config.yaml
d_model: 192
experts_per_token: 1
d_shared_expert: 256
routed_scale: 2.0
router_cosine_scale: 20.0
lr_router: 0.000471
norm_eps: 1e-05
batch_tokens: 32768
Below are experts of layer 6 (counted from 0) of a mixture-of-experts language model. Rows are named router (the router's row for the expert), down (a neuron's output weights, with its number) and show model dimensions 0-95. Each number is 128 + 32 x the weight over its row's rms, rounded and kept within 0 to 255.
Before each expert's rows: a language model's description of what the expert responds to. This comes from a sample of Wikipedia text that the model never trained on.

# expert 19
It responds to: Prepositions and relative words. Function words linking clauses or phrases after verbs and nouns, such as to, with, by, that, which, from, as with.
router [118 118 114 127 102 162 130 140  80  72  91 129 110 116 208 135  69 166  89 138  96  96 152 134 189 142 127 113 163 131 107 139  98 185  91 156 116  93  71 109  56 112 141 128 108 131 160  76 171 105 136 130 104  91 105 127 138 112 147  95  88 116 107  96 153 126 172  74 146 100  99 130 109  95 200 129 137 122 106 134 133  78 120 159 167 130 116  97 117  35  78 103 160 123 112  68]
down2 [ 92 129 152 145 112 139  90 135 111  90 132 103 103  71 114  92 127 136 104 125 153 179  94 114 114 130 127 150 104 108 135 159 143 130 120 152  87 115 124 176 126  49 135 129 121 124  72 173 107  81 117 151 138 164 147 155  76 122 113  55 115  96 126 128 106 155 145  88  94 145 161 147 170 139 134 136  61 110  98  71  41 150 109 132 111 104  62 123 158 134 136 136 181  75 111 120]
down3 [105  45  95  91 132 154  88 118 110 179 130  83 127  82 133  72 112 176 133  75 161 114 109 112 129 131 158  69 166 137 162 107  86 147 102  98 149 118 118 137 134  61 128 198 141 101 113 105  46 121 104  99 131 141 175 132 133  77  85 160 126 118 139 195 119 121 120  91 109  97 117 160 114  91 127 145 126 122 133  73  89 129 142 138 134 122 170 138 128 156 184 215 119 112  81 158]
down4 [112  71 140 130 116 161  98 107 134 153  81 100 151 124 107 194 140 168 137  94 115  78 115 112  78  69  97 105 147 153 154 146 134 191 111 106 179  97 139 163 211 122 105 168  98 121 138  80 126 212  86 161  98 171 127 139 119 111 170 150 175 131  99 100 141 114 156 182 131 144 188 110  97 168  64 101 105 126 131 164 127  63 156 129 137  98 190 120  61 102 165 134 137  66 162  91]
down5 [129 142 130 195 138 121 125 106  88 145 146 128 135 141  76 126 120  72  97 145 123 107 206 142 146 123 120 176 118  87 116  93 103 111 109 173  38 110 156  90  72 158 106 119 114 122 106 203  85 146 200 162  89  74 112 120 161 168 117  89 113 149 175 163  98  92 144 166 162 125 102  60 130 150  95 124 109 116 159  75 124 136 133  96 181 156 171 131 137  74 100 162 173  98 153 105]
down6 [155 187 125  80 146 185 135 108 150 109 140 184  78 152 137 114 173 118 108 185 104 130  97 106 144 156 122 129 177 111 127 181 158 144 170  97 132 137  85 119  42 147 165  65 125 141  93 113  72 141  63 102 166 100 154 126 126 106 133 163 138 100 130 143 124 140 122 126  81 141 140 128 126 127 156  88 122 112 111 161 167 137 199 159  79 173 113 170 126 166 114 172 129 122 115 135]
down7 [139  86 153 126 117 145 111 131 126 153 174 136 142  80 129 145 175 137 191 165 119 113  87 137 105 107  76 125 177 155 114 155 134 126 119 122 131  76 144 164 136 154 161  77  59  80 129 129  89 170 146 138 136 121 189 244 131 137 157  88 160 128 132 137  67  43 135  89 120 117 126 173 103 155 158 117 138  79 138  84 132 157  47 111 169 179  78 161 129 162 157 105 106 143 160  92]
down8 [209 151 135 123 168 113 138  89 113 187 172 224 178 122  77 103  82 141 130 128 155 138 138 115 117 122 132 108 135 143 155 143 110 126 125  90 108 196 178 173 179  63 112 156 114 111 126 112  76 166 125 142  96 142 157 148 138 150  97 158 117 135 157 204 136 130 103 151 169 125 106 166 168 112 109 128  94 164 160  84 118 126 124 172  71 149 142 131 117 125 190 174 158 178 173 139]
down9 [106 145  96 173 104  88 135 176 124 146 144 184 135 161 119 134 172 144 163 120 183 124  56 127  93 102 101 141  75  76 137 139 116  65 114 169  79 132 150  89 130 155 165 143 117 133 145 131 133 150 153 153 130  87  88 115 103  55 133   6 125 149 136 123 143 109 112 178  91 169 119  97  78 110  97 139 141 100 165 110 110 131 165 100 119  87 118 151 110 151 106 127 140 148 150 114]
down10 [130 137 179  98 156  69 109 133 122 146 178  97 162 138  98  45 160 110  65 112  95 107  93 131 118 132 141 131 133 113 129 149 166 130 183  58 108 141 137 126 181 193 116  97 147 119 116  67 155 163 131 163  99 151  80  78 148 108 114 117 117 132 129 113 134 177 106 108  91 167 154  74 115 129 103 119 151 185 125  77 114  96 212 158 105 153 123 166 112 133 146 185 126 141 145 128]
down11 [161  98 121  89  57 140 181 170  75 120 175 125 123 154  88 153  99 157 115 148 124 204 112 154  92 141  90  90 108 143  78 113 118  65  70 127 172 100 114 155 135 140 104 150 117 163 145 132 114 107 137 131 178  96 107 192 125 148 132 171 164 127 125  57 145 131 125 185 148 185 105 161 175  95 129 179 157 132 122  55 144 188  56 129 130 121 101  96 153 131 160 152 129 180 134 114]
down12 [131 125 144 174 144  98 127 104 129 148 146 185 114 174 130  82 199 156 100 178 116 160  67 151 168 126 158 142  76 194 107 166 124 130 159 142  94 136 176 141 150  97 147 130 110  88 148 138 141 111 154  78  70 154 153 145 161 128 116 124  84  92 131 150 115 157 102 136 180 100 163 124 156 151 123  53 127 124 173  92 120  70 184 112 128 189 118 124  95 161 165  65 121 113 144 190]
down13 [ 63 110 153 150 102 109  68 116 133 157 113 138 124 144 128 179 136 100 134  89 121 124 166 140 123 164 117 132 102 111  91 144 218 110  75 114 125 122  69  73 116 188 100 124  81  50 153 159 147 180 144 119 116 184 121  94 168 135 128 115 141 115 161 134 100 123  77  41 156 148 130 125 156 119 171  89 101 101 166 123 136  83  71 188 151 146 118 147 176 111 148  97 151 182  91 137]
down14 [109 123 103 143 116 140 125 130 144 175 162 124  96  90 147  94  77 149 138  73 140 162 107 179 160 158 115  70 141 113 106 114 184 100 158 139  89 160 153 139  89 100 179  53 148 124 151 157 119 138 132 134 163 146 105  89 101 143 181  88  67 111 156 177  96  87 150 114 130  94 110 178 155 119 116 118 161 140 119 136 141 126 107 138 119  63 120 115 161 175 185 163 166 175 130 104]
down15 [161 126 133 143 100 128 118  69  92 209 135 147 185  97 145 134 177  75 167 114  82 181 194 129 113 124 191 106 111  67 186 114 148 155 160 157 108 182 123  85 167 126 102 124  57 114  87 133 149 139 103  84 139 106 101  98 142 115 123  97 152 167 173 139 192 141 137 151 128 113 104  52 131 132 149 212 148 147  57  91 111 133 131 106  96 118 207 148 143 119 121 124 108  93 134 147]
down16 [136 118 114 131  64 122 138 147 116 142 146 103  99 128 178 149 115 145 156  83 127 109  70 178 123 153 105  79 119 136 161 107 145 100  95 120 119 178 166 132 129  84 148 169  57 124 113  77 141 137 151 187 130 157 110  81 165 141 131  88 128  76 102 133 175 110 117 147  91 103  62 148 145 132 104 164 106 184 147 114 115 127 195  75 109  97  75 173 149 140 159 145 133 150 167 161]
down17 [148 145 117 108 135 138 120 154 171  80  84 160 114 103  83  86 170  99 148 142 134 153 149  53 119 137 131 204 171 189 166 133 110 137  74 125 140 173  66 134 126 129 133 154 132 168 149 139  91 155 159 131 125 162  97  85 107 138  66 179 112 115 158 147  69 126 157  78 129 134 135 137 113 138 121 128 165 149 149  80 142  84 179 188 117  97  97  65 134 158 142 124 163 140 191  85]
down18 [149 169 110 132 154 105 148 164 197 133  89 210 122 135  78  85 150 120  80 116 112 172 116 111 134  69  99 112  96 174 110 139 142 134 140 111 164 156 106 122 149 136 155 182 112 121 124 121 110 122 163 125  63 122  93  90 179 132 136 156 139 143 141 182 158 109 140  93 100 146 177 129  82 157 182 143 159 181 145 157 131 110 145 137 162 141 102  84  75  53  99 111 102 118 138  97]
down19 [112 124 100 129 160 114 168 135 150 163  89 105 121 162  57 137 147 173 148  69 142 113 183 179 120 127  84 134 176 117 124 153 107 157 141  76 149 182 155 169  64 104 111 106 110 177 113 125  84 143 109 182 172 149 170 127 100 131 131 146 122 100 114 123 112 151 122 140  92 132 184 141 105 186 107 141  88 155 107 193 124  88 174 111 134 127 112  79  71  79 131 148 102 133 118 147]
down20 [ 79 155  55 159 102 153  70 130 129 175 167 122 126 172 131 104 180 126 152 138 176 120 183  61 127  87 126 178 123 102 121 139  93  86 152 188 127 162  93 122 145 130 143 172 147 143 104 102 153 149 187 156 113 103 108 135 149 130 134 156 107 127 171  35  84 138 148  99 147 177 149 165 121 155 147 138  70 185 135 103 108  84 145 108 144 148  73 166  74 113 154 165 100 116 137 150]
down21 [194 187 157 106 163 152  65 122 150 147 114 159 119 204 163  86 187  85 160 166 137 133 134  97 114 103  69  80 166 169  94 113 111 141 125 163 104  56 156 163 130 116 106 142 140 110 128 150 145  88 135 118  82 113 163 184 125  78 106 112  83  98 175 117 114 144 119 148  95 125  82 128 127  97  87 124 143 125 142 192 169 105  99 115 107 137 107 146 115 136  95 128 122 138 104 172]
down22 [157 159  94 163 133 144 157 134 155  85  68 145 110 116 112 120 114 146 135 204 112 131  73 151 154 118 110 108 112 132 141 129 122 110 129  79 136 125  88  58  99 157 147 131 175 182 138 108 157 106 239  79 160  87 169 131 208 197  97 138 139 137 125 104  79 115 157 109 143 138 106 100  82 164 177 148 133 187 120 151 130 149 115  77 175 136 120 122  93 110 103  98 140 125 107  96]
down23 [139 115  66 238  87 149 149 176 110 141  76 128 141 162  92 133 144 210 132 110 139 117 106 105 138 122 129 135 149 149 130 107 113 137 132 137 126 150  91 167 173 135 140 145 142 132 146 113 142 182 125 103 177 183 116 104 121 154 119 128 132 123 117 146 119 119 177 133 115 175 141 113 105 111 183  89 112 113  95 162  56 134 101 125 141 176 140 128 102 162 111 112 143 114 178 102]
down24 [134 163 103 130 146 133 131  53  98  97 165 140 172  92 178 106 121 140 155 153 111 109 117 107 145 129 154 143  88 140 100 128 120 138  92  90  73 133 194 159 151 136 183  53 198 132 144 107  86  75 131  97  93 132 100 101 119 123 129 118  89  91 180 152 131 128 123  97 120 184 102 147 130  64 121 109 107 111 150 152 108  71  96 109 161 176  98 117 100 141 121  65 107 111 151 116]

# expert 24
It responds to: Capital initials of names. Single capital letters beginning names or country codes in sports lists and tables, e.g. K in KAZ, H in HUN, E in Eskau.
router [ 89 107 151 119 111 104 114 162 124 101 191 114 120 117 149 193 143 151  91 137  84  88 159 144 165 109  81 175 122 122 160 124 133 195 178 157 121 100 100 158  99 143 101  65 144  73 120 109 183 116 132 133 120 120 122 157  84 132  53 169 128 111 157 154 143 126 144 149 111 113  60  73 127 115 123  80 104 161 180 109 174 106 187 173 105 181 115 148 122 151  80 108 160 156 121 134]
down2 [151 148 114 162 138 171 138 145 162 122 184 165 130 158 133  90 136  93  86  48 163 134  81 142 164 142 143 128 151 141 139  26  95 117  99 145 118 137 116 127 140 122 174 126 139 158 107 110  98 105 181 187  99 126 124 124 155 115 150 103 117 135 123 159 139  96 117 140 139 131 173 127  84  40 117 117 104 144 129 164 122 131 102 137 124  89 114 148 137 142 122  89 143  94 103 173]
down3 [104 111 147 115 176 111 168 136 144 130 106  89 122 147  83  39 129 173 230 132 123 161 106 111 151 152 121 160 120 171 115  94  70 132 165 151  65  93  79 113 129 123 173 148  75 131 133 172 133 191 140  78 131 139  95 109 134 110 157 130 121 105 140  93 150 129  85  32 140 144  96 181 140 162  59 144 122 114 119 144 125 104 128 123 159 141  93 153 178 130 138 196 137 133 104 136]
down4 [107 137 138  76 146 116 132 162 186 100 128  92 140 116 129 164 182 124 170 100 205 126 137 149 132 110 154 137 126 138 119 163 162 178  98 157  91 140  99 121  69 144 116 155  88  97  94  57 110 150 126  68 137 114 150 117 142  85 171 179 109  99  62 117 179 119  96  97 131 142 129 156 183 110  81 130 123 174 153 132  97 118  76 141 182  59 146 143 160  94  72 107 156  99  99 141]
down5 [173 163  78 147 145 129 133 126 127  95 130 108 139  94 141 151  99 153 165 128 120 134 149 111  87  91 172 127 135 117 130 127 103 183 111 155 103  94 143 211 120 149 107 146 168  92  61 119 104 126 118  87 147 121 145 158 158 136 128 103 157 156 191  91  94 116 102 136 149 149 154  94 157 134 155  89 198 174 132 140 135 135 117 162 143 110  99 150 137 113  55 106 125 107 138 114]
down6 [112 112 153 149 131 172 151 130 146 106 151  75  65  66 142 131 117 117 130  98 158 178 141 112 115 110 141  83 167 141 187  81 130 194 108  92 102 111  77  44 111 129 101  81 151 129 131 142 144 135 121  87 114 135  76 112 150 172 126 172 102 132 175 133 116 157 122 160 132 142 150  91  71 149 166  77 129 137  72 120 171 124 169 122 151 158 121 135  89 100 138 124  97 140  72 132]
down7 [119  98  77 157 155 113 176  55 148  95 124 105 107  42 100 137 117  67 106 154 170 156 124 122 116 122 157 140 193 202 152 111 134 111 139  88  81 186  98 174 169 118 157 127 119 149 131 179 115 107 137 134 166 121  91 159 142 112 177  88 156 193  93 116 138  52 148 133 134 106 163 107 128 112  49 135  80 176 129 128 137 104 111 109 156  91 152 134 163 147 118 150 127  73 127  90]
down8 [145 138 211 129 140  87 117  73 100 152 178 165 188 130 126 160 153 120 131 113 109 141  91 155 126  95 141  91 134 140  89 149 116 120 125  96 188  71 104 134 137 194 138 158  79 141 120  87 146  89  58 152 150 159  97 163 141 110 142 110 102 103 107 149 110 123 154  91 155 157 160 142 132 157 145 173 132  82 168 132 120 157  99 131 173 136 118 116 156  93 147 111  70 166 162  90]
down9 [164 107 144 125 160 194 145 124 135 104 160 111  91 171 184 116 120  99 160 112 113 172 127 153 105 131 177 173 144 215  94 128 130  81 131 123 157 157 128 117 106 120 105  85 110 132 107 135 132 149 130 114 103 102 123  91 141 189 152 116 165  98 114 107  88  79  96 111 162 143 136 129 107 134 114  86 164 155 147 117 125 174 152 117 148 100 101 136  93 153 113 170 187 172  94 142]
down10 [152  68 131 151  52 186 106 141 130 131 191 125 138 114 159 125 128 117 187 194 115  97 121 114 119 153 117 129 106 166 156 133 134 137  96  89 123 129 138  97 117 146 138  66  52 159  94 118 113 147 126 129 129 106 167 118 125 124 144 133 135 163  76 168 122 148 162 118 136 113  75 150 138 159 159 126 107 127 194  89 214 123 102  96 166 122  51 115 154 166  93 128 153  44 119 143]
down11 [141 107 127  95 159 119 191 140  91 116 161 121 161 153 102 114 127 159  91 144 190 141  97 156 143 156 125 149 156 132  88 114 163 113 202 109  79 135  95  92 112 123 113  42 158 139 169 122 109 187 159 154 134 131 119 109 130 148 165 169 182  89 107  76 135 159 120 130 141  97 195 167 133 123 133 134  98 129 145 100 145 112 183  94 153 108 104 136  55 102 119 130 191 133 154 133]
down12 [101 106 106 179 174 114 120 168 231 131 136 155 134 139 146 111 155 127 129 140 193 126 133 139 142  77 135  93 120 211 133 135 104 171 152 158 102  88 160 130 188 145 104 122  46 133 135 119 135 162  99 113 200 141 139 122  84  95  97 149 179 126 127 163  58 184  48  96 102 117 125 156 176  94 159 113 161 154 107  96  65 133  93 135  89 131 126 141 143 133 125 101 116 100  88 163]
down13 [115 156 143  72 128 150 142 148 134 106 147 147 123 135 103 114 129 165 143 117 137 133 108 147 100 111  95 126 113 153 114 130 166 222 177 141  69 120 155 120 165 119 116 111  77  84 142 171 135 179 100 149 185  76  53 162 174 136  89 104 187 137 150  74 150 107 123  47 103 122 115  62 152 197 125 126  81 159  71  96 138 136 100 182 150 155 158 102 165 163 248 144  97 114 114 169]
down14 [130 133 139  93 148 150 156 160 157 187 149 138 112 183 149 120 109 171 139 136 149 116  97 163 113 168 153 135  89 163 160 129  97  94  93 122  96  88 135 158 130 163 177 152  91 148 143 141 141 163 157 145 133 145 107 193 167  70 133 134 116 166 143 110 134 122 211 113 134 154 101 118 169 138  91 111 121 147  98 165 123 105 132 158  35  53 126 168 136  81 157  97  89 103 172  80]
down15 [120 121 127 122 125 167 100 203 126  78 110 107 127 183 151 112 110 164  82 128 158 112 202 147  61 198 164 152  73 137 143 132  57 113 107 150 131  51  98 144 148 107  96 122  94 149 137 164 135 132 147 187  58 126  87 154 197 138  82 113 190 129 110  61  45 170 129 155 102 102 146 123 107 147 132 156 122 137 152 116 156 147  97  81  72 103 133 112 119 182 133 109 137 165 109 181]
down16 [119 169 109 141 137 150 132 106 142 143 162 110 106  88 197 118  96 112 164  98 124 122  89  93 146  81 130  87 151 120 101  75 149  73 155 117 132 160 116 112 171 124 190 111 113 197 109 104  73  73  98 124  92  78  70  66 128 127 150 122 183 165 104 199 121 127   9 117 170 126  55 129 137 156  96 148 166 146 100 133  93 111 126 106 122 171 174 104 125 104 148 111 107 200  85 179]
down17 [ 91 164 114  79 133 118 180 159 139 117  77  75 103  59 129  83 109 159 138 110 155 154 140 132 102  87 181 118 127  56 177 100 198  61 122 161 181 147 133 103 143 117 209 171 156 139 135 135 104  89 169 102 147 163 136 141 112 150  67 137 120  60 159 146 102 130 179 165 109  85 113 112  69  92 198 157 119 144 111 150 132 144 144 103 107 138 137 111 129 138 125 115 146 140 154 167]
down18 [ 84 148 171 176 176 164 127 130 123 119 150 142 158  76  88 143  95 112 140 139 153 116 194 149 140  73 148 155 169 173 129 119  97  55 166  40 103 178 118  98 180 138 107 152 114 135  26 147  96 146 125 160  78 104 176 186 106 125 121 133 132 171 114 125 101 196 168 110  81 124 137 128  95 149 117 145  91  75 175 138 146  76 104 106 150 163 141  85 177 106 158 167 126 182 125 118]
down19 [151 175 173 141 129 152 184  93 139 156 103 162 127 127 148 119 160 118 147 192  95 125 106 102  56 178 166  85  74 109 137 155 130  67 116 171 100  82 109 123 103  64 111 166 123 125 105  98  54 142 156 215 172 138 133 125 146 117 146 123 125 117 133 104 145 149 134 118 174 146 116 169  58 117 132 117 198 179 136 123 151 127 135 151 157 139 130 123 106 140 127 117 124 117 151 139]
down20 [165 140  63 153 127 204 122 175 112 110 138  87 100 134 121 138  96 186 140  66 121  91  80 135 148  86 148 106 181 118 127 147 103 166 191  84 112 184 159  81 171 150 160 116  93 117 166 173  89 120 103 150  57  90 153 132 152 107 156 100  78 144  92 108 129 159 152  80 111 130 138 169 122  92 139  91  95  70 123 169 150 129 141 157 165  94 124 135 138 129 156 106 127 166 118 181]
down21 [162 160 152 137  99 129 125 116 160 105 129  54 119 191 153 163  57  55 105 128 140  76 144  87 103 157 157  90 216 128 108 106 174  99 111 116  96 116 136 133 149  86 128 121 165 132 151 134  55 200 139 136 142 121 162 109 120 149 146 139 153 182 143 186 131 121 121 136 125 176 150 111 131 150 167 162 160 180  44 149 184 133 140 129 171 123 163 168 120 108 130  98 110 149 145  82]
down22 [ 99  47 162 204 111 115  92 143  67 201 123 145 145 183 126  84 170  65 156 152 110 116 137 171  89 105 114 134 145 107 165 124 104 102 104 110 136 131 138 130 150 136 154 108  86 136 108 115 141 143 135 162 154 151 110  83 156 120 132 151 130 135 175 161 136 132 170 115 138 153  99  91 101 131 178 102 165  98 163 111 123 178  88 124 199 109 193 138 158  89 111 158 181  99 129 100]
down23 [ 50 105 170 149 155 142 105 106 146 129 163  74 135 168 130 129 145 120 184 118  68 123  92 174 162 102 125 122 134 135  89 162 131 141 149 126 154 136 139 115 123 152 179 172 177 121 112 117  85 176 118 111 152 148 150 124 131  99 156 142 172  96 104 127 135  94 167  90 152 171 154  49 164 142 138 113 128  92 110 182 102 103 125 121 120 130  94 101 151 184 141  69 103  97 114 103]
down24 [148 161 139 103 127 143 153  93 120 143 192 125 111  95 127  94 147 182 191 127 137  93 139  61  69 113 128 101 100 130 138 126 158 176 155 117 155 136  82 161 184 138 159 173 136 147  92 148 113  63  94 127 106 176  90 129 137 167 143 124 141 174 161 167 120 104 122 148 133 178 152  68 130  95 183 131 160 155  94  83 153 133 134 117 133  94 144 134 108 137 109 154 150  57 142 141]

# expert 10
It responds to: Apostrophes and copular words. Possessive apostrophes (Lion's, father's), the piece al in journal and local, and words like a, as, became in biographies.
router [142 215 104  72 103 111 107 149  95 105 153 104 121 125 116 132 116 105 112 133 118 129 180 137 162  64 141 135 163 115 129 132 188 167 152 101  91  76 125 158 164 185 119 157  95 138  88 163 107 140 155 105 156 129 117 120  69  94 114 163 136 105 144  83 156 139 156 129 127  96  92  67 121  59 167 136  84 121 160  84 106 152 157 134 151  76 108 146 118 140  93 120 157 118  95 166]
down0 [108 114 112 166 113 160 231  52 112 125  97  91 183 179  83 140 141 144 140 116  92  99 183 131 169  90 163 112 142 137 157 197 128 142 124  96  99 189  74 146 144 171 168  55 152 119 170 146 125 118 138 142 134 130 131  98 142 137  84 107  65 144 139  99  96 145 121  83 122 106 113 162 154  86 113 120 135 117  90 137 100 190 174 105 106 154  87 122 172 113 137  88 109 142 106 140]
down1 [130 140  57 145  65 154 109 123 133 108 118 130  79  91 142  97 110 181 149 137 105  49 106 156 122 146 143 173 113 205  83 121 113 121 133 107 100 142  92 142 126 160 107 134 145 129 154 133 104 131 153 131 112 137  90  93 112 203 142 140 151 100 126 182 136 110  97 117 116 169 143 131 106 133 126  97 141 133 183 121  90 132  75 115 142  87 134 161 181 127 170 148 116 124 151  74]
down2 [147 128 107 162 105 113  98  74  93 136 175 109 134 110 130 132 146 137  88 147 100 164 152 127 160 165 151  76 142  78  69 106  96 103 125 149  94 155 125  96 133 116 142 192 118 118 144 150 170 123 183 147 179  94  98 138  52 132 118 112 148  80 126 162  87 110 119 112 136  78 164 163 153 178 141  92 145 106  98 195 125 197 125  94 138 138 143 152 127 150 125  78 165 106 113  24]
down3 [140 112 130  92 175  89 141 153 160 130 168 104 142 179 155 110 151 140 141 117  90 127 150  88 125 121 163 125 105 100 138 133 140 108 165 168 193 143 108 127 155 140  83  78 104  68 145 130 168 123 167 135 114 123 173 121 150 164 115 111 114 152 127  89 109 147 118 113  35 146 167 159  90 137  87 118  97 172 138  96 124 156 138 175 100 133  82 193 100 166 138  96 141 134 145  96]
down4 [150 167 114 128 135 138 128 141 134 160 131 111 150 140 169 164 117 179 153 115 143 126 122 145 161 117 179  88 180 134 109 127 102 118 150 138 116 179 138 111 118 171 125  72 118 135 208 159 101 203 165  90  82 133 145  77 187 125 165  87 126 104 172 210  81 112 167 129 119 111 126  88  85  81 160  85 126 111 108 129  99 155 103  49 124 152 121 137  93  96 133 201 105  73  65 139]
down5 [ 84 190 181  95 150 135 120 124 133 105 135  78 110  93  96  95 133 122 107 151 142 133 145 149 137 125 137 130 150  98 107 128  99 113 150 152 102 173  76 132 150 176  94 130 138 182 135 109 163 105  90 152 131 101 187 136 110 179 168 143 105 135 117 155 165 145 111 189 121 138  54 120 134 148  76 149  99 143  59 145  81 120 102 146  84  85 158  78 124 117 100 167 124  61 206 139]
down6 [ 65 112 161 171 171 124 190 130 113 137 133 209  86 163 120 120 112 159  50 132 121 142 115 103  61 167 115 115 128 131  95 139 167 112 137 104  93 163 106 120 147 115 172 104 137 147 130  92 112 159  90 145  88 171  96 118 111 121  97 151 201 142 140  91 162 144 148 138 134 134 151 154 127  73 116 177 107 115 139 115 148 156 148  94 135 166 148  91  50  87 178 144 147 155 118 105]
down7 [130 109 142  88 110 116 183 110 112  66 135 102 136  71 139  92  55 102 114  87  95 110 155 163  74 202 149 195  75  93 114 180  94 150 110 112 152 119 131  78  98  87 128 161 160  89 173 118 137 111 138 108  93  74  91 220 107 111 128 131 172 170 116 105 160  93 132 130  53 175 134 189 112 171 113 110 136 113 162  73 184  57 115 129  90  95  87 143 159 100 126 165 104  84 119 118]
down8 [150 113 102 128 147 110 128  82 121 170 129 114 100 135  90 131 116 161 161  64 104  72 114 122 117 150 158 150 106 181  99 128 151 129 157 136 129 117  83 118  94  56  64 163 136  72 125 170  89 175  98 189 149 145 118 132 160 141 158 133 110 131 128  77 139 178 130  70 152 114 131 162 146  90 123 152 103 166 121 155 205 121 153 139 143 174 104  89  71 136 134 155 159 130 154  65]
down9 [151  78 113 124 104 173 117  67  91 134 170 117 164 166 183  84  63  97 133  97 130  64 162 144 125 158 119  88 114 149 129 152 158 159 108 151 146 143 125  91 168 109 149 110 113 134  95 112 148 154 119  98 196 108 100 121 148 127  97 146 106 120 140 110 168  86 101 171 155  90 182  97 184  79 168 104 150  85 204 131 113 126 129  52 118 114 107 154 123 109 133 136  75 137 127 169]
down10 [156 172  92 143 171 169 124  97 171 228  89 186 183 137 110 137 172 135 147 124 142 113 115 130  28 143 115 175 146 126  84 108 121 148 126  64 159 130 129 143 102 155 101 129 165 173 144 131 137 102 112 163 129 122 119  82 153 104 129 105  95 145 123 163 103 135 101 169 115 136 119 114 128 126 135  92 121  75 128 171 107 166 102  81 115 170 164 124 180 189  61 199  91 108 102 145]
down11 [ 82 144  90  82 124 136 153 124 100 177 133 108 166 119 104 112  81 143 121 128 144 119 112 166 169  96 142 125 112 146 112 129  91 145  78 186 157 108 154 118 157  82 105 101 169 118 124 143 162 147  94 102 152 182 178 124 148 114 174 185 180 129  90 120 170 111 130 182  55 183 118 120 186 144 133 110 130 118  53 113 125 118  75  91  95 145 165  75 160 115 198 116 141 161  92 147]
down12 [ 98 139 101 131 117 120  75 166 143 162 156 125 184  81 130  87  51  99  86 130 135 122 138 173 133 124 121 134 131 132 139 120 106  99  71 107  87 148 120 160 143 127 134 141 160 103 106 144 103 120  77 126 127 140 105 130  96 176 104 115 196 172 112 110 149 169 153 168 159 207 117 186 171 118 121 190  88 133 182  35 143 171 148 142 134 138 173  95 156 157 154 124 146 113 168 114]
down13 [124 147 143 178 118 127 173  91  68 148 131 171 152 172 113 118 121 180 125 120 176 143 130  96 119  56 101 114 158 147 127 131 128 141  59 129 168 101 162 110 142 155  75 100  83 150  62  84 105  63  78  91 133  99  62 139 137 106 130 107  92 145 135 159 155 128  80 171 155 166 139 106 139 122 113 159 116 149  92 129  93 126  85 115  82 146  98 130  96 174 174 170  85 131 174 135]
down14 [111  97 123 105 133 160 147 114 140 127 143 130 126 203 145  94 118 165 144 169 115 139 141 136 164 110 102  89 137  30 155  68 160  80 130 137  87  98 108 170 164 146 177 139  95  62 125  69  64  86  76  83 135 116  87 117 118 130 102  64  77  90 103  85 106  50  95 100 153 127 126 160  99 128 122 114 157 100 138 104 101  67 138 117 115  91  80 129 115 138 163 104  99 159 132 120]
down15 [ 89 113 118 166 130 143 122  98  99 141 117 151 146 213 107 143 124 142  63 130 103 106 109 132 181 124  73 143 195 162 188  82 167 117 156 122 103 121 161 162 158 114  92 130 127 117 160 179 103 115 151 150 148 165 203 204  76 126 145 104 183 130 159  97 141 120 125 163 167 159 148 120 120  89 135 111 135  76 154  97 111 154 162 124 193 133 178 153 107 155 105 101  83 165 146 110]
down16 [107  91 168 133 111 163 143 150 195 129 155 114 152 140 143 173  89 138 151 112 146 120  89  62 126 147 114 117 112 211 133 105 145 127 151 125  87 142 156 146 129 140 142 132 134 129 128 120  83 183 126 144 119 178 143 111 174 129 159 140 113 121 129 159  45  65 116 124 152 140 130 132  28 140 110  95 221  85 142 121 177 115 162 110 100 102 199 129  68 104 119  97 112  65 111 157]
down17 [112  86 101  77 135 134 125 144  98 101 104 109 195 155 157 118 153 131 111 135 147 118 163 120 109 130 129 111 144 128 138 182 149 156 137 155 174 108 145 125 136 125 202 172 153 126 155 105 138 199 135 156 118  73 179 153 119 115 134 118 130 197  82  61 159 141 134 157 104 124 114 148 130 119  55 116 154 114 119 134 121 109 181 143 164 127 111 124 100 108  69 123 145  79 170 116]
down18 [ 88 106  81 150 145 147 135 124 151 148 118 151 125 118 120 158  86 103 145 159 164 185 128  72  84 135 165 171  80  95 111 110 120 156 147 113 134 105 122  97 175  75 164 138 137  89 168  48 176 103 120 127 148 174  96 139 116 150 123 156 106  76 145 109 103 131 157 153 117 130  92 125 102 111 186 130  77 125 111  93 127 134 127  76 169  90 149 101 127 132 130 128 142 104 135  78]
down19 [115 112  91 122 109 166 113  55 184 168 116 121  64 111  94 128  84  62 158 115 178 122 158 120 149 134  79  98 122 142 159  93 112 123 124 133 103 141 101 117 131 208 145 106 147 166 106 128 153 143 115 132 133  82  82 154 156 125 138  74  77 100 147 140 119 167  98  94  56 120 111 106 128 161 133  61 151 153 127 150 105 117 132 155 118  95 102  86 177  95 124 110 102 122 122 147]
down20 [165 108 179 134 121 116 103 113 128 221 129  99 118 182  52 104  74 116 116 166 157 124  79 178 119  75 136  92 148 159 123  89 130 130 123 135 124 103 126 122 154 108 117 112  78  74 154 178  60 126 113 139  93 126 117 127 158 134 133 102 136 149 114 145 144  85 131 102 117 130  85 139 135 129 126 102 152 141 100  74 106  57 117  99 161 111  93 162 120 195 149  98 132  90 150  81]
down21 [169  82 136 137 105 130 120 104 111 179  59  91 148 128 143 120 107  36 199  81 129 126 169 127 160 130 217 111 157 143  99 112 153  88 125 128 135 181 168 110 129 146  90 162 121  87  82 137  87  53 118 148  91  84  81 140 132 177 152 119 153 125 155 151 116 128 128 144 117  71 124 188 134 146  81 124 172 162 116 160 152 126 119  79 118 100 144 131 159 137  98 166 104  84 131 120]
down22 [119 112 125 129 102 123 148 150 162 159 135  98 110 113 128 129  86 160  95  50  92 183  45 192  82 163  99 117 154 154 133 128 141 143 148 122 110 161 194 160  66 109  86  80 195 121 169 115 134 148 138  99  74 129 134 148 125 164  82  91 150 161 161 124  69  98 164 135 150 170 126 106  95 118 130 187  90 116 138 116  96 107 107 110 117 116 166 127 123 119 131 125 136 114 167 128]